Weights of a small mixture-of-experts language model, trained from scratch on English Wikipedia.
Size: 14 layers, vocabulary 2048, 50.4M parameters.
Experts: 64 SwiGLU neurons an expert, a softmax router.
Below are experts of layer 9 (counted from 0) of a mixture-of-experts language model. Rows are named down (a neuron's output weights, with its number) and show model dimensions 0-255. Each number is 128 + 32 x the weight over its row's rms, rounded and kept within 0 to 255. Numbers have three digits each.
Before each expert's rows: "comes before" lists some tokens at least twice as common just after its tokens as in all text. This comes from a sample of Wikipedia text that the model never trained on. Tokens count by the router's weight.

# expert 8
comes before: " |", ".", ";", "–", "%", "–1"
down0:086115110114103183142103109116071133132067100091175059079122135132163127109170131188163150154160203115180131124166065175129124112155138168085166095114100103101093115099133141085144103173084137162166103149105153165149100119139156109117098136092135175134162138089114124161129106158129121162102157111140108144167189105133153097108149103144135117174102079138074125162099142115141135109193109126135098163055101106132179148128119145111125045140082136074081132088110149171093129098128157132082112107113168087154129127178150146152123176142141119137121148159138119144086153165135079168186109071136173055177122127132140194201067114134151082167104171109150194128155199182089184115112157114162141154107124156096187154127148033120182095110071158135138152151132138117147119143137139

# expert 40
comes before: "ed", "s", " of", "ing", "ive", "ly"
down0:112105061101129134141121104155129122156128116104126152097153094176119128162115129125108159130126160173135130095147103127119132161084134181134165118164096157139104093106103117077123130117168087126202116165135153101111119111101155158111134083148189118130123152172151146125134234096153157108128113098156104063125106139146090145136116127150136142168174174130012134103124109206159194100110081173150158094156126157156086136138129112166166128145181098156161083186133123129179158119146101102128100046152103213107049105176156114152120160141128145143203143172137153131124132190129185123166169093097087116058098122094133178150132119194136138114107138114124175143169132173073154100086062113113138136136149137142090134098128141192137088132117100106176133166156161107099102139209158

# expert 55
comes before: " of", "s", "y", "d", "ies", "ic"
down0:164091087164170132136113116119149135174120131112141088166105139129083192097052159087167160128110134142172054118180101166111117104090110145101155128142133100121124057076086102140129133180102051092106114158110182138106185170139181098071159127113144091112168129202102153081189165097116091140154155124172127131124157169126111126087137095134111103096163125139119124163148080123107074150138122115117109159131070107151129073170125105147115167138096100146119079183135173223043178093109128102144155138167129135136084102124100099134147181122126076133088120062087091152174115171129160132093120102111159168127125151131120128131165098144117120114164139036148140117158091096144143094168115121146122074104169136132117108130110141110086168121202123129100114090111163123212188180102135

# expert 34
comes before: " ", "ly", " f", " York", " re", " p"
down0:105134123188125122158113134118186098114121106138185195101132171165130142113118151182130144114175116115165153162093153085101115126136072134170104150081153064118092099110192134084071231134168192130153117129117135105164128107105142166131119079143153120088108159105100069071168122172157114100106181117133143135094145141152175110053136104199096096158107086071125100102085114126131131133092057138145094089175147136110099126103124138127146087153124159100115153127132149143126148194122103169139085126110080088124080065106112131178180117138101134096127180100124113111198112137158132079111127165140094157134120182140162152124144146202141194089124085089131121134151091138165193127186113192172110058126179148156166134160121135088097147156072154121139135129098136104138097099105077

# expert 27
comes before: " ", " the", " be", " a", " re", " have"
down0:138150129148161152143119086128124107125160079109181115071106204138119098100207176096128126095133090155063145125055092170096095109082174104166124082091199130128109172199113047138137120145084105148144091093173148155152075112084098113113115117152126142134153186124151155148162114127130027101116176121150090127105132068122158127166108147121109118099113114155086134126155181101104095111130101109120159096114101166105130110134125079095118120123141165158085108165112131139074138134157124115096160080094046082099107158116153148142110080140121124105140157150153167100096084114175127123189106156123168147073168128086129118104130131108123153184105200110113135188151201091148087087168161106089162118134139060157187100090075174126094157099088106126094123138108088145095127144111096

# expert 15
comes before: " of", ",", ".", "'", " 19", " also"
down0:092148080134143110166166143106077134144126120132084160085171133080079088087109169110165159107140075126121117150157071123096107117086122148112189142099088134096102136132141086069136114138174098128123089138085128120124142184106162151074111145200142089129066125180115120120125056168114104116187144079172176095123131189114113100097048125112146103111141150067141111150114141183145143111150168130172113105087138156128168134090120106151128099097110122122101118179131176144163116171146135086116167109115064163107169107077178074038103159079145143105118199136135085122119147136066146114105164146161124125171139098108169183109138136134165146126062156118104197141137109123117082169120133112182171073127111112113117203062089119074140110102108132105113101115151138080186130115071129

# expert 30
comes before: ":", "-", " Born", "=", " P", " Country"
down0:147130096123125137168207102171208092115106163156157133105102134150204126129173099067134113161119162083084111147087127137086084184108148140200123129064163146080140138177090114143182088138149118090125163146112064131078120139134135123153074190137127075069154184101173103127167151120158073146144163106094170109118169133123157144137110077130109116131123166135195178111158068122113136197098126114169099111073089114125140076124148110100163160128182119085101122127142109127095137113135150174144131113138101136118156144140167217194128196087139150118049101152108128104125130133140115091153089104137128152166147134141130102146151062092155114112132154088137122060064116146154136133088087137135147081150082126129147199134130155083080086125128106085149124082117121161142142156121065

# expert 6
comes before: "ed", "ing", " to", "s", " the", " in"
down0:147112127208134141137139127132181152136153146214130155140117099104101154167100096152197079170182139101098177097109124120141122124155184107129100119127122140165163143141164117114165152186105142140167098114160196202129162159168139239132109114142139128187126160072153129190113106147162096124200108153110136131100136106084134041100110122140173089133094166147162070135127140087151124089114143171143105095144177067153112092168144186139182160127160191145119119114128121150157161087175100119152150145084199148153116133152165174151139100167144137084171133116112098171068145137131133156104121172149098118058155142146116151108089153106117134105110172112151151107113093125140161085165137090105107090085116116102146107112166126167079144088134126145029152134124133073178154150099137

# expert 10
comes before: ",", " |", ")", ".", "–19", "),"
down0:104117151144129116120160146151177140121091154175124220133168124105129116179102128181109124114089095137209096131137104138132129096212140111156131077110189114133153120141123143131160141117172157103146074199114118065169131140188158116143135119146132203159168120123097085106143134094187080123146122128143068135135110143169121157145113170133142113081121142163126142099107099141144098142117134111134125123142132115184100123149125143068129092121131136054146088165135173185120070131087154064179115148066129249091149075116135082146157160130121151134105120092119085093121074098135098164148070073077095146107069120121097100069146187161105122098119142091146110149179170140106149159132144170122169112134079092159071071117174119092136142156148185099112153106078141171091123127153139

# expert 4
comes before: "s", "20", "S", "M", "A", "C"
down0:127163148141105137134105116095104177132103087131094148186074123111102103117141137116178149143141119113088168101195120108099191112095139098150079129144100099115096171135181128113107123155119146180147130152093114102085085097065088112121138122113110090130066142135118115167068089169075177098136182137110111071139187167083116167106093150091239138144126160090143107148143142100085063142153122108132107165154134085135122105131172113176121137149102175156071152056093153200134104173043149149103139156147171110061114156064100141121151135156147116170132084137117133137158120111148175128147074086115099192074137147133146119101178143152137134111076065208136169099114140142157107152124067123075106175120130142179093127161157173130104138128128175123162123094087098129126124118170094

# expert 2
comes before: "s", " of", ",", ".", " in", " and"
down0:142116148130099078147155122121152098163125114098097102093159156083174138174109105066059106125122065095159129172156175118123093114148135184120175086133122130092120141154157101113141129139171099134125168157124032126180185073107189094092119143069076147120136067103135128091150130090098176147049177069138168123124132168103047094136096132108161167140141146077193103154093115116115136121104185137046173106068160122114073143175148135087158085180117098120122122116165171134116096139148124092118144128104116185108132142158141108140113109115108116130196170131080132152093073179152108132157100077082112136077117149125131132073146130119118157118143103131125205188182133106127083128133159146138126114149165127145128111132067170148149113171108137100122140060121086134201140143103133

# expert 39
comes before: " ", " first", "y", " United", " same", " f"
down0:195147136101138106079144118114178148152113146148133143164137154140131154139032142147190152101095161173115092113123087210116172150135090172084147124128065078159125118098082161088121135115094128139183096114085143106130191062068174111155189115121143112136078148105115105138089188106126084144132111085142138106168095121130226129104133135160101177161136189140137114149138052137162128127174088183082076150101096167126169162144113123158130126143137129180092187137168118141118124139118087160101114126130165144143116133085103114106145192141130084170069053087132047140080148132091112164166181098105157125123177163147151117117117109079160145155166178154084130113129151135156132143108115096134167155173072169081143116140093132146119139160111128141110061094090111120117169132111144

# expert 33
comes before: ",", " of", ".", "ion", " and", " in"
down0:153155194098133108093072109075114150094205086039098111132195160093047175122061114137162155141034159165098074083083144135077130122130166109149130173134138137136145148103132113083135148120143099107119133170130096150105137206074127173128089125130143157145146118107056124109186119110159171167132155109111170200141090149108123097158111132148125161147141174165175151147158138144146185123082097075105140138146143087137078152086160088151040121156150192094170144110123129120089183137083128118130115091140106129080107110144111128109116134136114101092165127146155149108111119161080156126113120168104180106139165137066152109134130100162142139122132136149138107115137069152129099123117149135094118138144181095137090123122144040176150139079086078117200144129076174125159143136112154

# expert 0
comes before: " |", "\n", "00", "10", "2", "1"
down0:094172068145090137133155082111018109099136105126205130120127093151122117104123111144093141180124178104116109111090181059181157123152129155115148188136124123127110073085150134139135110100125088102132194122148111149138084190159155113111202092159137130070132099059160147096143162145108100154076106130163111170198152147096078108132082149106103111113131127115106097108101164140145183100176124134108080148090124166161124136108147133175109112136127069118085131149146190117151145113105098113129128138097071071222122124104136113105061110187142106118127129132154125142103033100163117170142100085185084128156099137144128127175053143071168124144088130184153140144122159147142159141107134139161123136106142124102086110108184135099118099124147096148117090181102188079145153106132073

# expert 19
comes before: " ", " a", " re", " be", " been", " the"
down0:146087105115101079112118121165099122141123124131179113147124093121069109137154125131073136150154128105156098123125088127181161073147107085086112107126107123222118101119101115099132167149144169170173134151122102147087090082161079073091098134102144155151139105149089155132114158110102121097237182140103160141152104166173148110169093132134089148106130104119103129157140096108063133175134109101127157100162133080147108130096090118132181215164118102124165120141216152145134128111076066107128163063128210117176096127128203151144095114139074175137193108115078133095136150119127161147128117170097114125121102136142083108070100111104097139174132096090077143099086080194131200160142105111079085111117115129166163138161094084110142166122141104186120118149163121124116085116156058

# expert 20
comes before: "ed", "ted", "d", "t", "ing", "ct"
down0:081080134109145098138125116181109105111115188151139124122092103163204112117145125063144125127132077132166128160099087152126157109167206078158141152161092079072120103078146165151135149154143157152148116094128144155134152128131111073094135136109106105121133162088152125130151127105102151108101072155103143170160082049132135174218112053101144124077190150147078135100206147117162115143126133164144097152111195190116153088116088170134103148160144144152122122061183133072149067185134120141125088077092083082172147141193098141101051120084148128101074123139127168189139137129093137143134144134139103105129127171194161137125082150090145156121109134081144116139081127105139052164166127097143142142064119141156126117100152101135120188058117105152115105128167129100144149153134131

# expert 60
comes before: "\n", ".", ",", " in", " and", " of"
down0:166190132137125128146098060076161129092158130170152117105088212165165163147122171109172127131092120142122145129169149100093085149163135104064137190129109103153162130156126132050128081128115139085059156091144154046124096168154135126128118168129166139141139178159098113111057110115133109159093135158088131107071187091130116099154090087086172144124184153149206094120134142180164126146150144197157136115122087188130132163099125137162056095201122136161093148070153122080111076136152174165130116187126078135100151207134151087118130145128140155146156127108175090166119139143116081111160165133135143155098128093172159108181128073143142130139138150155125121098186128173092129081140108121140119155166150113094098080135166155092175133117113077171106132077129164169142130139119106

# expert 3
comes before: " ", "cc", "c", "rm", " p", " f"
down0:136134177100085184114070149097160127105074128103150110114055133122143177104127112108080122103136136169181075145050112145155214050136137058177146139133162085113159130181162136170126121086050162161128121152073143155143114115122076068106110107121139106148159151210118120161095111093129143092153143115143226135131052144091169171101133122163136151087123082062093129109045117119111158171187130135111134120102130120140099135121112093147155131159137128153161092108118170178115102110127188174136139116155147120167169137187098173116115125111148131133190114152117095127126086122162143098170164138129162096172100096107077192126147139126110165127122142117134111162130148115160102119168077095168161119088176105184141145110108067094152159114085118122136159116166153169109143082145135

# expert 31
comes before: "s", "n", "g", "l", "st", "port"
down0:150092103169096127156196138096095102135107119111130163156121152091156082060073154170173143093075092153136101141130136112110087139118125150116167146102192122128156133136164128169064174144109095129154105080138142137107120106138202109107082135078106165215089149136111122106123085091175147162120061129093146188159184154082077160148139139111173148134151145069185100098142124171099138094164147152118081100142145125090112171168141130087104035071130149083143088063110167105113221151127152161103146127125059149142112090171176107102109168121143103101120114109039138092095097126158158102099081120149125152098154113133116180141155110148076131063153158160136146181171121119143174138134095150111103150115142131168121081122106116128088142113162144133143150117098156122184092157077137

# expert 62
comes before: " the", " a", " 19", " his", " an", " their"
down0:099109152157100158155126057108186141176156162139102074125113171180117170184088163140159160118108119156098123120089063110143079113154162102135094166160135129201119118168142105130181062120122111104097115125149141052052093168139070101078145095081140126153097112171120131127165106106113136141143094076135137125172163141169115126088148140205137141126121188166126131107141106149159112141086124098154107138147073174073109142152181161100103168058121149117133123124176121096142111105141115064087155127121142215156147105131146096114096087194137160112103177134134154145122173134091141139173078170190140160067134152115143119114210188109092095137098108127111148111146076134071103098126096135173147135129150117097168155148135120122182101116156135100134149120163125141044114185173154

# expert 58
comes before: "s", "duc", "st", "ce", "in", "t"
down0:118155147068119088108106155108152148135085117087156064108173111105176099188137148119125118122124093114136103142151134125119144134077158201137140153094100193132148112121101170093094085179073106063086128138135147182158124145163160087123134165200070123095138116122120125109127146148098146158081119092133128148066180112209124074101169133133109123098104132140121080105096127132077147153163155083115125095108065132098088147116096146117107107099143133091102102161132089155095126075098109100120121164122067141142182174029141103084099141128095119108151142119165109067153081166041120108198104121170174136145136131132074138141189170149163160112111166131131111130110145088106106164085116127077138181096111054130151176164175140103128161163125142103101133196127136163094074157158095

# expert 42
comes before: " |", ",", " (", "\n", " and", " ="
down0:134126087130136138196131110098146129147131118155151163098150135120136154128114108092064124082137123119139117152097086120184094126110127067145052115110122116068166142101173126175107150133090159088100124136156089112149167162157162131075159118079163119173098129126137123110147176102134127112147114179110087158142177136180194142164102153143108186095086098131147136108131126105150131159080119090061124101155115140111090154141085133148100154133104156087145137176097139119145152113147119121089124118187163148058166095155194184128117135143135134154148079008130169177093165063155092150117145120174170166133109123116136174057127087173067164146136155123078148195132157135086118182146123112104102113149061120143147116116109121204117107124164103112153193175045132145112201092152145

# expert 24
comes before: " by", " to", " in", " the", " that", " on"
down0:081162169099181141099091076111168196109164201091117114164109122168152126125147199123079098126096137062109136103178099105143112139127133110142152150154159158140101148120123120162094107221138103154138179081115099090101147159122148129109130108151143113021092146139140048130167089092135098175127103159128167133170119042174085152098169133148108063152139108127048096144097123153129150172127139120125109166117182077137136202105133121124116125133149117128114105128047158071151123140139159131128110142063085131103135092149113092134148134106138149140101109085156119120105118161125172098117144126117124130059083117171142138137086145139132137209106116154099142058118141114081147146099166142182172198163093134082072141103118127136122095112156169142134156051136139100146112107140072

# expert 51
comes before: " |", "s", "e", "com", "ad", "app"
down0:157132097184112114139127091164112166134130148107127213141113148142160118112206065127141141193135125176127158035106096118094068124148079177062202167172103077159150142109106160144118143133135123115113097102126155101191185146172136155098122085103059165179128083089120086148108165088095134129154172125152119136144162121070131129096096119142082128127129095103078123077125185106074120075096135175146131131108139114144118128122161129184113136121120036082071099111103150136171177164080133156137128090164178101177111115104122112134177152132148131111107122146076121126184183128150125083120138091087105126133138101127142134113094124138210125153131146119105166128163066090173128081150123157143158106085164106131183124100166106101153128110105075141185152148146172125124172138058147

# expert 43
comes before: "-", "|", "\n", ":", "|---|---|", "T"
down0:188162180139134120064086092068184126156141107120110141126128082158167123135130081130135178125161130146114146122152070126131147111093174111110135147080130171113119129105129075106149144128121149140088091127079093169144116130077199064101096108089138106127117126121181111102070125177130139123124138132071138166203148165108154184082086094077168060116130148134160058156098151107117089086130104120046124060125159137148116130167116105149089084129099166108145070152118185104120081116118127166163133146114176130183145136119107096107129159172164042137173136093141153083086187142122106098109152108164103129133134084090130116127152122131112138106155172128138216097122086117151164100095160124075155083139155190116133107115129130199098128164097175173159086181124156144149147076098084